Weights of a small mixture-of-experts language model, trained from scratch on English Wikipedia: 32 SwiGLU neurons an expert, 4 picks a token.
Below are experts of layer 10 (counted from 0) of a mixture-of-experts language model. Rows are named router (the router's row for the expert), gate (a neuron's input weights, with its number), up (a neuron's input weights, with its number), down (a neuron's output weights, with its number) and show model dimensions 0-127. Each number is 500 + 25 x the weight over its row's rms, rounded and kept within 0 to 999. Numbers have three digits each.
After each expert's rows: "raises" lists some tokens whose logits its average output raises strongly, later layers aside; "gets" lists some tokens that make up at least twice as much of what it gets as of all text. This comes from a sample of Wikipedia text that the model never trained on. Tokens count by the router's weight.

# expert 115
router:521489484526519489463471472502515504491523475569521504486502532508506485506555488562502527522495472466483476474513456533494546450529481538537478516501520473492477500500503506488518544490505529514524480523463524511522506487510466525499478499519510499456480449502519504504483525481484519480466503495464483544445523459494472536479522490467491517491487551511505543500486522505487487529535
gate0:535506475563510500507445467487499493471481512490492526485511506535479508481512504472464484498495504519528476490518520494486501495512475475455475483502519559492530510486504488496548530537507559494485475478502522539536522545485494504518503470478514509479437520489542502504469473493471496499501514539494524537501487488488507549507499508458508528481479489459485541474511510495487550523573
up0:498486521441480488435535503465458487519492474501540484536473502482500525533490540525505540489505497482480496554498514493531537491484560537502471507506511468500495483536479485463522522454505502493451496473488482488523463494523525527470504508516540481559494467513494484529519494499478530497476456514500498502518523511509496458519484475528495469513491479544510478484516460537502475495471
down0:468530473461459481503466537478498494501497519486504476504496495512505507540507498471456520532477476508531510442504501558459460509466504492505538564517559472492519517527509519512477487473503474533508495471480504507519500527518469483487524499472480468516514478509484494462526503558508518513466529564500495513492533481470526486495523485509476525495473443517506503497499474503510478532544
gate1:548548517531475502490447500512537515502522487502509534528507507523527487496513513471513480479477485495523525507492523481479526466515480489462477487498566518484506492496486513566477504457501518497522481490496534507523482498466499528521482500508483542503451502535520486482508556524471445495436495529477494484494516492467483514481521507579533514492514494527470507490471535470502522494509
up1:475484560453526473495489493503447546475513493513526467507498461530521513486516531538470530506538513529528503503496477512522512476508482536474533512472469453468497511482547519538483509518490500522507502470526491527484492492553492498502450524506517537465469488528534503448511489546497491453464485462462500507541501459507487499500490518491499528474483499516548487502496515512511502505533
down1:486534488510466523517491488483517504504463555503519522494507542490522489503491537506509549532500516497522529470437466514487502475475478517506463532474482522493487493460530466534465535519510488477491537493515481483503544524484476500521497494487498544543457507492505509509484467516496505456502470512472486484522507513503474498442479451418504487491490564494497521487495498539526490517508
gate2:471482497511523518509514504507488507542478494544520495511488479497487460491555514526487536510511468466476538477509493514509555465530511540524522531511503481474517488489479473508503526565477487508498516543484490469543482470460479508497526487499493499457439479505520514483469576494489473500513489490514489539535504444488490543490514481511499500513469524535522505509488558492485500521522
up2:431513500488507507475518525502485529528486471537488532528464463477488486511467520550502504474456526473479499513519515527497553467481481525504520506470483507469485515493483483520463499508494476492512503518469519461503513485454455517495508545475510507472450525496481488465494557503506512501515518474500521527520498472480527516481558538533460467522469492512519505518514538490490465524546
down2:501527489491478640513468487485499513509476515498482493520513495486517514472487482533534475511498467516500500504473555497512455482536480489485501483474513503494496489490545492490461484499490498490526486505465491511515496547509464518494523536512448509517495430508535490519507471541490542508479491525503495525479488498513484507504464462504475509458518525495521493537525528504498506508487
gate3:523519463493517502543440522485473496518500504493513458458516516521510492482491507553511531504478512514558522506492501490519534472483458450502467505506452473549499487465501523492480469486499488484544518505501533498492478513454480517519503471493511493476485485521499455490520484503478466531482503509527506471488488449506500547525530463458501491471485548460517474456500495504484554489519
up3:493492444549544491481514477494462490496468452467446490484452495503462507485494470506499541520487506478505476517499497501489510503471501523497522458514521479478503513501515511519459452502481533512479487525486477477557478529503562469545489519487468479464473497463496511486507459491508490497517536502479478513487536472516498503523478499468478535467460508495522527503461547467506496465476
down3:516526545493541566517456508459469484479491482466491522489495486474475494471517519469515512548487527527488486485498485496496489534514493499530491476454513517524522510466510493505540490529468531510560459495497496537499551526457508478489478463520510473463471485486494465517478472504543494480469500477514488443477541522508522484534487491509506488503535526525482518525498542493491488501542
gate4:487476481537460489490489514472470498465485506453512491458473529538439509475512464529497493493505450504529452551518500516515510491495478533517479499503490501443499498486529502442469501519509525470477508548474554481508470541481514473505514524494475476511514504458445517456487524480492539520530513490499484537509470488507491490519476477508535521499480499513516503550488528499478517507492
up4:515491479492503498459483500505471530511511483504484506495501467486470455511530490486520510513492544496502563469532501493480545493462499463506508507536494504518496503498502491477546505460490438527474489473521445517518509464462506524476482466483523490506532537487488514495456490493459502491513491497551494460513497524484481447494486532518479503493524483552490466483525459538497445456477
down4:522521464506504472490485509497494462525467496497540518457475468536562498540527524501475480513500520557536512454540483524521481531509505517494466525511490486464478533507533526477508529517504464506481526515496539505486549511493526478467528501479550474505502523566495491457457490517543490514473521468484508493466480472484516486494492533507542495482468507492510489517516506514480530479521
raises: "ford", "view", "au"
gets: ")", "\"", "th", "%", "g", " first"

# expert 69
router:522495481532553482495474461483505526492502536517544513437491497527515527503517499538522534512475473471506460486506417500469527465512477527496480526505501442540541506513510476497468513471513534529517550530485517524515487483493504511492480487529491497491461498506521523511460500516495518461475477495503487532510501479462514509460507476483546511493482501523509516489476553457517526492509
gate0:521502512452511469516476469509508529502529483523549557470504507488460508499539534549505497493494513438467520519465500509449502467518494487493522489531485455541589534501484495516513485525499521498504496496464498486492501481494520478514487530503454503501532544466472520514497499478492498531477478555501529512510476510505503473495511554536499492515503480540477533477505487491521527487499
up0:515445494485487506491533545532532487472520504512490502473512486478483518468539496519513502539459494501524492484474484499519482498496493508487556510512487552472483507526491520470478493497486445476494489491480536497522516529507491506497503474562475495474510471543496465469512546567521502511482500481454471537500521482493495501534544500529499512470551503559511510464515522461487491538502
down0:521493555516539489475483509511527489493544492509489521529476556505557490515508488522477476507506472487477483494479517522503467511534541466496478505555460471545488528465458506509507484453501517494472496550495507461510530497521492491539455473461453526492502507457476488493504537507487506507551474528519527534507513442471508499490492508498510515496491520518502493500499471548517504463497
gate1:490495501471547537520524479511514533529499502541490557532502534477476501484500518521519524507490467481503460491491519473504450509489534486533515488465489506483519488553537485507532542521488538452487538569494492488483516519466490504493526504495496484467454500509524499499460509478529490479458529537460527513540492488497496496488518455451524526510507474474517518444500482511493502513492
up1:454498490506492502492507454420489500518454492515516539516498492474477502504500499510521573501477524468488476531495491490502490518478544461526488528475509479487493482495529473548521538518511511455473527528484479484495561501463509491450530536451518537509466516470523520475477463504511457503481510497514540501498505502489519527488512495467510482517495461537509512489520493466512476481513
down1:501511502495495516500457483525488519504494504448514488532517445489497508549485552488485454520498501546520480507486527501471487471530486514492457495468523540455515479475511520515518512527517498520513501445480516471533507508478512494483503514482510471453510540424510484533448494496447484474501533462475511489487533487461521507516481491545506486488504551500507502550487497500531505511506
gate2:465538499501536501465418498532503508479469474472521488465475486459528508510482527483504502507484496497485531518484491470495581477511478540455489508508501512468486494508477474488498522423464510465541535473529509496546488530503507489467495518550532523509509506490467502497498507486472525518498522519493524544528509501525494507514476492466468509491493486478464472492521489456524509503494
up2:507469486549510489504472460527486461457485511482487532498506505520514517503513502503500496525486509514503482540538498540465470486500500491506469541500490479527512514510499533483511479502536441498494480540495506530496488518489478496571503574493470550496437487526465472525521512493497490519480530510540456486524501512496537519476489474495471474554439528512510491491523499529488491489511
down2:506506467513439520488485489507490463510504503488474496457532464508517533555475523480502461502551501497499503495539491488522509504473474516544521484521505545487539528481487516521543510570509502508521508505481469484489513491528510481487500495521485442473502513473504508492434503455543530467496507522498543490515535467512448477528507480464540524475498472508487481485516462507505518513507
gate3:495476495478503528484473520517502492544487478487509531526501515460531526476530497564542534499486508501547484537497494482524480483554540487510480502528500466526510496516475497502469508495498450489499480530453485540530484481518502482514486527542493467521560481518529486466482542501504531518468445513475458489513468513514460518487502490537527490507459460521507497499505511471501488506454
up3:511469511471494516478469493535469531530495484482528500494487503475480501507470484552504513485506519510507468506534494471506573456487534486466502494502504492526542506435482478521422514508517490506531539469495475477512508499489496481494526518541529503501502527505491506476520509488461501515469498520535506469529468542494510524533460509548511471506449454508501491502477531451492510525480
down3:471538490515508497522503447546496477497451540520509507483477535506502519524486444471464518535511495484537486512468574515488518528507486482505480488497485561482479493515481467485561538516525501516478518514513489492512534463534482486495492467510525462517480525481480460495534525537455461499503535473509503503495520503515496481487517516470470507555509541489513512525501503514533489501521
gate4:521492475511455497494476526496506517497547514488518516501509499480503543490516540512511496484483499513524469474453455499532478491496536538496513456482503567529495503509537491497508507498506458494463540509490505496486553495472506464472546511500523493506464475545501486521489529515514512497507515489517496519482444528495467527500530543519569469482463563529482489503467477505497499543491
up4:484515509509451519542490480508462485517472499537474501519491478491493538498478543510491483477525507535493462538506507509465480531479526506495457522509497499536514470488557464541529507509499482503527531497477526488480503505492531481463554520506518514534449478545492484501492472501517512473501490538543548502502456470472513527513512546492500448487461508491503501457515534459484517481478
down4:504496495526501462518489463466520461508552464516501484498487450484500502493465536484513472520528498541477529520524537522587530502477474469527501463486482523514531532489506478481525505485492515515525506529472506490528544476531470495552443487495513476493501528495532516525548509462511515471497516453489498512503518490539510526487535504506513488533497539492514523496512515498498526544526
raises: "ow", "ady", "ast"
gets: " L", " l", "L", "l", " d", " D"

# expert 128
router:504510475549548495498468451490516559505508506533510506482541512561503530502503481540511500510466483463516475501481459534497493462527466548521463530513525493522526473549499494488460517464515542489501506502482562517526469508537486514505472478506496505487441462536511518504490499517522518505521502477467468513495534501485451522503510476487509515490504535506514528475502513496486490532521
gate0:480490496494469480499498510483497525512517476501527474505532466488488548491532480478504513492503535487520501503449521524522484527498483482478495478551494496551542491498510516548451522493489537501516486471509479500476457490528464485485525514560535487513507513477468512520513540476532505501538472538570481512450513472481471491501488499503467456508485551455512515485513504482503529515451
up0:501462505477507516511510560504521560484479470517472527469494444470515507523504475461500499502529505504500518509452488489507486515494514551506476507506516544472484520528469510560493504516495471491528560519467491521453452488481497489466472500481533508469517442512479478532483513495508455511489471512528504543504519515553490497507488517502464516495497516480480464498501500549485525523483
down0:514474500522464458496514455458477469499555431556515492479492482533491467496531420502519488572508497470452518503465531478501508493496495502504489486509491512481498509488476491486484503495496519492510507455501473552533493548487500498526516475502470502512492512506496508471510512503515467517504492464523475452508510549500494473502518507479529482532503486493473462534524499525499456482519
gate1:479504471509507460464509509471499510544476474504488467467522482492503467470520497477512516526520524466486511490491455545485526512484516482513523524501512513533533441503505467517473504502504515505494503481485546504507532490494502573473505500512516545490500494438567555459484488519467499536527516466502483528488520517520517523482520529477485475511509512516555522486531483480544484488481
up1:481486511521495463476490481534488546524478473509491478545499513490555511503499457494501482471492534481502525512466495521505531489460486472505488516468503539538456408500500485533463474520480503475520492457471548498457503482516526527521524519495529495477448482485521519467521474488485480510515519462500499504511487505468511473507492506478499436479495495511521469499494490533495499479444
down1:513480519512465507507446513503457522524508553496454522494505502508501544540484504489468493490454480542485519504538507527483479489482471504527516490486497533557519492497482499472513451512531529528535488503513523496531482504472507503484495492495494507490504499530538525533500486482498503505501491487533542463459513480508456486514497504500467518496511536517522484574589511522527523462482
gate2:547528508482510467498457520497476524537489520479480535513498513532524473515487521508521469496520499505505512453485479498536505456527498515540518468500488493496518412546527493491511526490506559475501534507498498483481505516570522517476488510584501508507497516446487485528485545522506532490517503512477488512501515500543502489541528527521505488510520497504494469473513492489514493457506
up2:503519489491524460443491455507481495532525539465482511493499551502509517495501501473522512495512483534496519464503481470509519465480438555519505495500465535460503455539508491472504496509494557475558500492493532508517474517508504515485493556552518492500490495480482525537515497499482520491513448552494510485458510459502508479517539553524511499507486504496491498449514497509507491480495
down2:502494491507507480523519467507503475483529491493473514514489490532512515545514476525523511493544519493468522507517511500489471482476498488490448493500500487582487539477492476514478504503563476527488493498515513448497515531491513493469542502459507514494493551483494524499497514534446446565486518474509462466493531549454497500499513533473541485476500497508506532511491530516491450511496
gate3:485497461570518495493495494497489473520567481470539548440498475506536470503511479493492493520513510471472522521483484478502526506462506514489497515523457528526479505509533492514486514548489473517451486494514490532515470492495490487499514484539496455467489519495425533499483532485516512499496482486473492497530480504522474552516504524540495533503490484508522485497525562518459482514484
up3:460475503430465480447531526508517504492528483529473465509494479477461482522489480509480496494492491508477489503478481530477451518544485479537511528507540484491552481494500447494550513522505515497525567544522497458522467514474490519536499473475524501474503497510518471456454518502480500492479522508508531515492487471515505481489503439518489474485495533494499476460503519507499508498469
down3:447524483534513471472500467504509502509470496526517494463519471527465503525507496560517538535517529473490470506472491498503516463506467499541521502540499527497456514500479508494503478486471522500521490525510486498487480467528496518436478497554501534512476518499511530460460516513502474500509487541531540514513479449495553549523515507484492519521462487481477527469478529493454477512509
gate4:497538495486496465503498460501521534454498516534518468503501513472502529495489500496475511506509463541527511430495497505472512494530450511482508471468485507528525523501469511459529525447503512463532524484501543480534449516517445515512506483492493510529498518495475531486510483505468554502487468487489495507524497473480516492498508500477497533507461482503474499467481591478488524534493
up4:504523492485499489486481548460498485525522548469476526462529519534466525475512525527480521489497484480505490518469491486468509477528496493500584489513516500424495484478532540498516477527509503545494508501502479498491573474471488510517475491521515489504501476473534483520489517545511527436498521499528521521464543489530484508482499497482519490469510532544530523515471509501489507512517
down4:539493484540486514535495500506509486482504494536489543476469501553513456481517480511493483542540489502515552508452564480536508502526551501476534492463489477485477487496518483515513515483480488499516520473524447523494528514515494534486501521451518490498513528522483487505472514472532493471495534477515515543510543484474451460521460468505502497477483556516479502521474522519505487477492
raises: "-", "|", "un"
gets: "\n", ")\n", ".\n", ";\n", "\"\n", ":\n"

# expert 34
router:505514461522541473475461503500522556498504528525533514445474529519527508511512515546490550535492469491505470495472465502478517484512481524522487542476517480520537469503497497490501538471507515539496495499462516497509508519511492531514486481521502506509432481510515531515479521500495520464489467505460455513443518488497459537494534476463530539470495533555508522487490511493481501503511
gate0:514503518472495531478516527482516484506549504495530483470483460506459493472519494522484499540544548517514492550508467490464499493519545454494497470519532496505516472517499514492519503493446485528492529524485514481501519502526496494497466542481531492486515434498520511465442528518541485514518499517560469486482512484543483510503534449512493486512493469476476497499521473520508525553486
up0:525523480524458504512507490491498493494485527483469571548530517494520478535499486474512488508475509490524496474499522509473485468510509529524473509482473459533511539481546535481501487530515530464520517492468509529521502475498516496530432463505511500479543515504540504516505436545506511479498484476487513463520494507484559463500453528478535523471483485511489513519482484458523476511513
down0:477529469464515516477503531509535514541545491489502526476473523500546470508482506510475483499497461469493492493552556539515465466465500533537533474551456489493460464470525507492479491474486511499450512512521499467530475536509474468509507523504516521510483474495528529497519478498508513509451491567517500472519513503489510515492529512477480450490495470534492507461484498511497500537496
gate1:512540444511495472517497504486512474523495530528495510474506496510532472514520500469495550544528491480487529499508488495516514512494491514552454546427521508485513523484522532480525502537541490524513497517493505482498534509476519494511469519481551510517496512471524504551502472526489481507456486462477510498521529459497517498530475496531547485515550494541479475528471547502533497518470
up1:498470476474528547505454500535477476469522501509508513460481516543518464490493547492488522480492506486486501537536492533511463480466477487486527505515488484511523519508496533555539491539476516463514471512435516472483470527523529474511502528522496487485501488476507505491506491482467510498514484498432497506516486511475488480473530520484462547522473468494547542546526506505549490492511
down1:516480471469520505529513497479436463443503497467503481558476470475516503452520509463519505475496503537464457507486477490468488513523497516499481514513508506480538516512508501501531498482534458480485514511510473468491505516536505512547499510537517508483540518508469438525514505484555509518505522515475531511540488506485505482556459532477487500497516472493482539509484529507539494543525
gate2:499512520461484441463460513446537498494474517511482488532513529504545501507515503546510456495499507553498498488532489460456537494442415493489506499515524496511505509512502524483492526536493492527478525470498514496523510494484490512541516507486481503529471505500554473504458490451501516469502554505490506458482524504485524498508512527460498512481517514477518482479511531469506502478469
up2:474472447494464487453520507514519528465479487521495509481521519502496494524505470512531550519543496472504525523459518477524465533476513451576475486561504505499511501549486470488498494481487510514503524508514467510510514507486475534497493536526526524464478487475446486492517490489486525526479540487483548510494543520549510501513453475457517511528516494482494500531507484497497506498477
down2:485503499472578512513479475523488543501548484481474494463475482500497506501478544499532471505533536507479482496483479483507497508484513500527520513480474474526508491496498469517511499492517495561450523484528472458527517450469496520478520480476495520509456518478507531481495455470478522543443525524542482494468467527501521500514517513485450497473494508518492501501535534491468491452514
gate3:486528541528469521467485482474518506510522481486432514447534478464476541465516558514485512532507474514514499488494458519513516509421514536485501496495522511496496518497489487488503546438479503489505495512502518487533520520485468451466498487489477515509505531516494507478484497505464509527520471451506522550497485475525491529515507508521491480498503553541536528531501490516518502523488
up3:532481444465510498525516502509514480525481537521531505546524515534490497503518476474479467497499532455521472486524506528479505475525477498509460509483510482509515497551529486500456470550509513514499492541463528539526453522535507506522464517533515482455514474465537503520493458506514503482462532503498457531531509479490472467490498480513507536520498452472500495477457487479485537507497
down3:523479526496533525519493489537483543490539454477518503524491511506528493469499491508505482473514465489475535516488529513479480464522484499486559466527530508473506470505491503478486534524525541542467554527489550487515497506476481507507516473490487521475507477473494511490532484516463490452462448515478475527534531429458512506485486529500499467521482492520518497524489477464485529475484
gate4:500464462505501429453468492525497503512532527524503498537518495505469435500550462550539528511543490546472496482465489507511502476496450457529488448527511513556463477490516502523527489524502491514501490482476521502505502511476512517550514544481515457475492523501499520470500498530453499503480498514530490473498497478472484497512494473498499499488501500489505507504489549514478517489456
up4:486548543496505529472481484493515498526522501475511570516475476481498505517505478516506447523507489498518469545477476463490508468521481467493468488527506540536512450468502488487467506507518486503518504486486492479552462539508519538465525476522498508479502499486504505467486478541531486502465496519481528486501509528514508573499533492506440493499493426482523494522522491504514468520499
down4:510495528543503533525511520523494496478529522513480499466506512507478517510472483481485505518494485495488478494520470511491520485531538497495466519526527501541502537515514565476486522533530511484480521569482507526455464528512495489531500479491438510524506561505477491527530497537492451480512457484523470518507499532493481435444486508511490519512515539499496528487537468474507479476494
raises: "right", "le", "#", "w"
gets: " (", "–", " ", "(", "^{", " \""

# expert 126
router:502513464516519516505513473478542508511490513495516521474512482543524508463515507532507533526498470472549460480459433501467508507517502522502476522458504494514552457539505465481476500466487574488514523521464531521507465515521477523504502498507490498497458480539520537512478528518506548474502471480524464498502501478486474504498513496443518511469466513514514514473460493477516519526510
gate5:467493513531498515489494525497513531525523537503451488437497512476526471544468493496501512518475469541458486462490511507522492469494505527455464511507470497500532493513466501436504510463461519511494507508505523545503511472495472514445479516458485492522523475530536524528514481453534527505477461485515470485507504504514476487445491519508463523525471542509507519494471486511485458496508
up5:556451519473506529524545495499507503506473470474541481516490514455483447489503539575536508445447505522491528521465492471497513506491472445495455515488520470508490493518511489497466513475520484496506493495475515505450534530532500503517508550513449494505487500496472494487484499507529479467486503521483494505485521513533485505502486490457474479505487564478480511498512538489509510507483
down5:453520498471503539471520550464534481535478462500514505516518513482538530491515509496501533479546491524467492488458499488523477506457499501488477523527475521510497499502528502504506451507524479471519454525531473487511520452502502469492507507496528502499491480514480465528504475476490541500489513494511433482521517429527474438507526466451519521499509515470492490530483502487466509480470
gate6:484507494482506517488494472498493518519504471458475509529491501462468545427487475501504494509497503508485476541446472500487495518480502481494523548507510530524484480503531458473498515513508527469488520518521484484479495565506489489500499474459473514498511505540538491471457497504550457472552484514490499454511498495493532497531539537516546507439505534535518505469501463501495480526482
up6:501500488516497543500505519508559502511480477482493496521494503496480499478490509462524520507547483519477494499463521487500470516492533529458490535460468531537525477525481510492469502541490518454502462504524538491522451541465488455487507527469506487486484517510507478490475461530563479535533494524517458507550485505505511479542490491528495496547514506470509505477508496533429516517514
down6:484506472475508561515516476525439495530478472510487466463494530466514500477488481537513517509473494481509500550471506493499442538494486504452545509541493484497494466507480480524499530467493468510520496481523494447554547511494500500481467530503497533502503502515483498453518501496448492500511458464496530504492491495483502468498512547478520492463529511443494488512473514475530464497493
gate7:480523523523530498510488506490508540481497532491475547501508465519496465528506509496472474548501504419506462479498493518477478508483494520511479491515521520533460498472479467496552532476527444528487524468466512530521506479519509540488529463473523501525513524458509509490481492501445518493522484511537526482483469497428502525525542475485500526488501494509518532496514504504475510456521
up7:536501495524539525511507451463464528480530409498491468482517519491480500519500534512478489493512485469507481476525495514500496489479541508506506542504491500493468517500496547451441486511533562529515483489481507493510485473451539509473502483497501526506549496503475488488471484495486499467536476481476538494517485514443513518454478488500470529493477485522484505498514548522502521481508
down7:525506482562484561529529514459468553473495497491528458499513478483473532517492516491509499501463520517511498513498538497474483499514541512480483524533456496503520506505483514494500477466539464483500568438508518489514501451526504492518535536444483516498507505518472469478472497508507499432487490482512491511538465523473486497508495519492509534529512472513505495469496468492498494453487
gate8:472502492506505505459517513534562489505476487553485533485505529487537501483536451527536530480505499460490481473492523520473488513471510456482482532466496514518523489494448497488526511476499498506515522518473508462494537485487521471510531485499518504513503538489473522437518527483507510517470517505533488455484497522442497512479515479520555502509505507489476532512429486469505484453479
up8:497529476480495478485484480534484529483477460470475528520519499547514484497544524467506505439508475474504487467441483481467501493503504452505512479561536523547488476477499530543511472508513474513483567539508486536501516521519503488505506459524519496518485531563509483454513504512482517480494516529503479467493511517488501515553471502525507511510494498500495535484520455491511475490476
down8:534464527507494466519510484510458501496529507506460519516510522486547534506479483526545537458510489475458501513450490506537536454535471484474522499493472531489503480480488500495562539525506489505519456453458469510493476484514508529494494471508444490498518490511486487472503533525496442540536529500506519499496473471517505508502499527543537490512478492526522533512490514503542478500507
gate9:490545494489465493502471469491488469551470502495492526497512484519506447475498517476521467461499476447526494478490481497438469519487491460519464497488495529551522507463504476521533515523515521480516513517488495499488518468529493506521498504483569500487500498552539533533488470472479488496514540522520480474510525526499488524509505488456530501507473426504503507462510532515512462514511
up9:498501530493491549482503508514480482514525490468498461474481509465489492529481442523457499481527493493504490528542527509528500494543534492486488503491481492491525532543516526470457515490469526506517475514499516514497508506522490519483476494481499500518541426448526544470496450497495466496485504484465504533517535518517499511493484511491507522522556477498507526575549527486522503539497
down9:515530505504486525538502505505512512511473504478481555511472433521520476468465546502509532464519519505477490466475484513495469574513543491509503533478480487496500515468486510480474457509493527508467491550546480500528506500471482556506537529499479486510507461513499446508507528507523456482546480508519503480515496502492518465495465471506533481489488469499467510491489509485480557490495
raises: "m", "ld", "p", "mp", "l"
gets: " I", " O", " sp", " Sp", "I", " U"

# expert 154
router:514503498544504479491470474483510537491518517501492532459508478527526505479524506522454518485471460492540470488454419510497514473509482524507468534502516481547546498521520490457431516494537536523518511511489519511503491516546487537490457487513510466475480491513529505513481531532502525490467498506471476525463510527496505532475511505486515492491487524512505488507474527470531534532542
gate5:498496466532487524495489522460460471501530501496476522457513506525496505520500542520508531524486505532489475528518486497522541523504537535536483512508510469504532538509496466477482490508536519467492474535510533482551462511470558573496509493475481522464493454517493509506505479449497518500479479463457466511509510522483523532506480484496488504439509506489554491489499490538530501496498
up5:520503465513533483488494495491522496523494529527523530493505533430478499470499494473522526499514526506485499453512545490511464508440469502492475495513485497533441481491501515483509508513454516485503517502477486512410510482486426470509460483528474482523477497487499526496499510504507523490471503515498531489483496501471499521428489502481521518553500531506501520453478498484464510516481
down5:476476482510471450473528494487523472459517506549529472480502518514532489475499518467485485511483531525492528491514469522508507496467474478543518497421469483514551492484538498476487475515579474486529504503500502463487480481510489511501509491483531480492507534483509505497489490492495506502436514526518514458519496490495434529497521498479487453524459491495516491496529492455504473504542
gate6:497535534476464506502505522496488495488516553508521518480479517544500486514523497501436489479468485502506512481513450479481484552510502484455478501503514503516553517503535544501512492540478513499489493449517547536496455533526469474460522489524526443490501532452540551516483524499481496506478539501468541493520499499502504502501479504480477504453510497514553500519495481508475485498484
up6:536528493519511487515516518478505482435496506480505515474494480528500485499503514477415488486451550503537497506496479515497519508523494465504449459490525563525483528487551547497471506530495517469480492504483485505478512556537490508461461479541477515498497521454493478516446498508487504501499516481480534499497495495478513495548481508488505519464480525516520503546495489466505476511490
down6:483498486509483522507517513502507475486513511507534545473508481496478492525502521540511502433509570470483558516520494471514492502468517487500524515491526484470481468511565511480538485514435504488516497516547453498522506527551534496519510479494524485470472462486567498483507517495516493485545503491494488512477524506543538508485508513494508457456466508490517500525480460507503506500516
gate7:519510484521506492514460504496474487500499444505484491500503499489471517512479512542523535490496542491536501531511493476488498482502515469487482489522489460534498519479484471518484509500558503530534453515453472491464547499536520505484508501497506507465433544468460473531515524508494467528490490477507478477501526538503531506536503452508526488535473511493569496512537502447522525485523
up7:507457506540528529516500510466522492464492495494517493465476498462498549494498518516520531495488526495478469496474482473540518494475529484507489524537507500489489499473502481496477549491501519515493503438495471468515517516502500518512555542497466483553498531528468475507465524506528505515475467489513484444500515504494523503505527458538572499497506479497520488528545480443497541498458
down7:489479480463501499499548479467501535476509552471511479489520482489523505540549496506494473518490502481504531546474478490514489488464496512480477448480507511516496519457469477460502511537520509475516511482501467436491466511501478504478489515469527465476491500512512482479520535502503463465561488532553490504516495514550512488491543516505512487456506504497483494537466455537504469511540
gate8:473493513477504491480451474534488486482493494489530475496507498510492561443509502505507474493443526538474484472472474497517508504530439475453480489510453508498489509506513458465464543490516548508497464461470512478499458502495479503547528505498491487516510499501490459498549520548535529464480530530515523519512490485493499536538484494489528497484515528486486498529482537471509476508475
up8:509520498527516491491518466501508521471508483530495507483505499487474523478535498528512496470453519513549475488544517515483480486446489531490525496498518465501512507519505550487489502527505539493499508489454527504454469510473431510531464507485501494482423457519501491511506459515510468500510544531511481489455535475485489568498502489462514474478521528483477506485534527498491522471477
down8:491515523506546525464511532451510500431482491467469492480519468529485486509508463484458483489487500464547543528482501451544498484461512529470508493495500474500514514521448470459534506547527516468489476460512486518501506511534473502465530486524487526517541514478473491498508542500503521516485477523486483505503499502549512519517503473485534482508517502493493454493511472487456471460512
gate9:510486511485526488492548580521481570496543500480451475498497507499524502477506491525487546476519488493496467484507508472522522459516521500512528529527496485475506503528457548455499492530467500505485489536494468522499518508487516482467466476474477493526497508483486485492501482514464540477540471450497495523497548480497514551522495497532517550497495468513462507516496457492489519481478
up9:507493515468504513502512534526474521524509495479501454510452511512498474500524540503453534486494460512496507508482508483503486498528500490527526490495493499467542512478513518463446459477465482529499485468498511542480573497551533501473473489504463481555503524508494509463471540497464485521525471500476477464499530498491504519528507520550510472490507492502522492546571493472512478498500
down9:510512527520494539508530513475476531534497461477494531552446495451521517502464532517497497466471534559476518505527481518485500447500507488487526552508480483506497506519498506485514485492492525562519495481518520500493490525496519496480509522516511525533509517515451492460476489517477467448468507493494489499473474500488564507517507505518468472511492533518497505487496486504508468501587
raises: "s", "arent", "ress"
gets: " P", " p", " F", " C", "P", " v"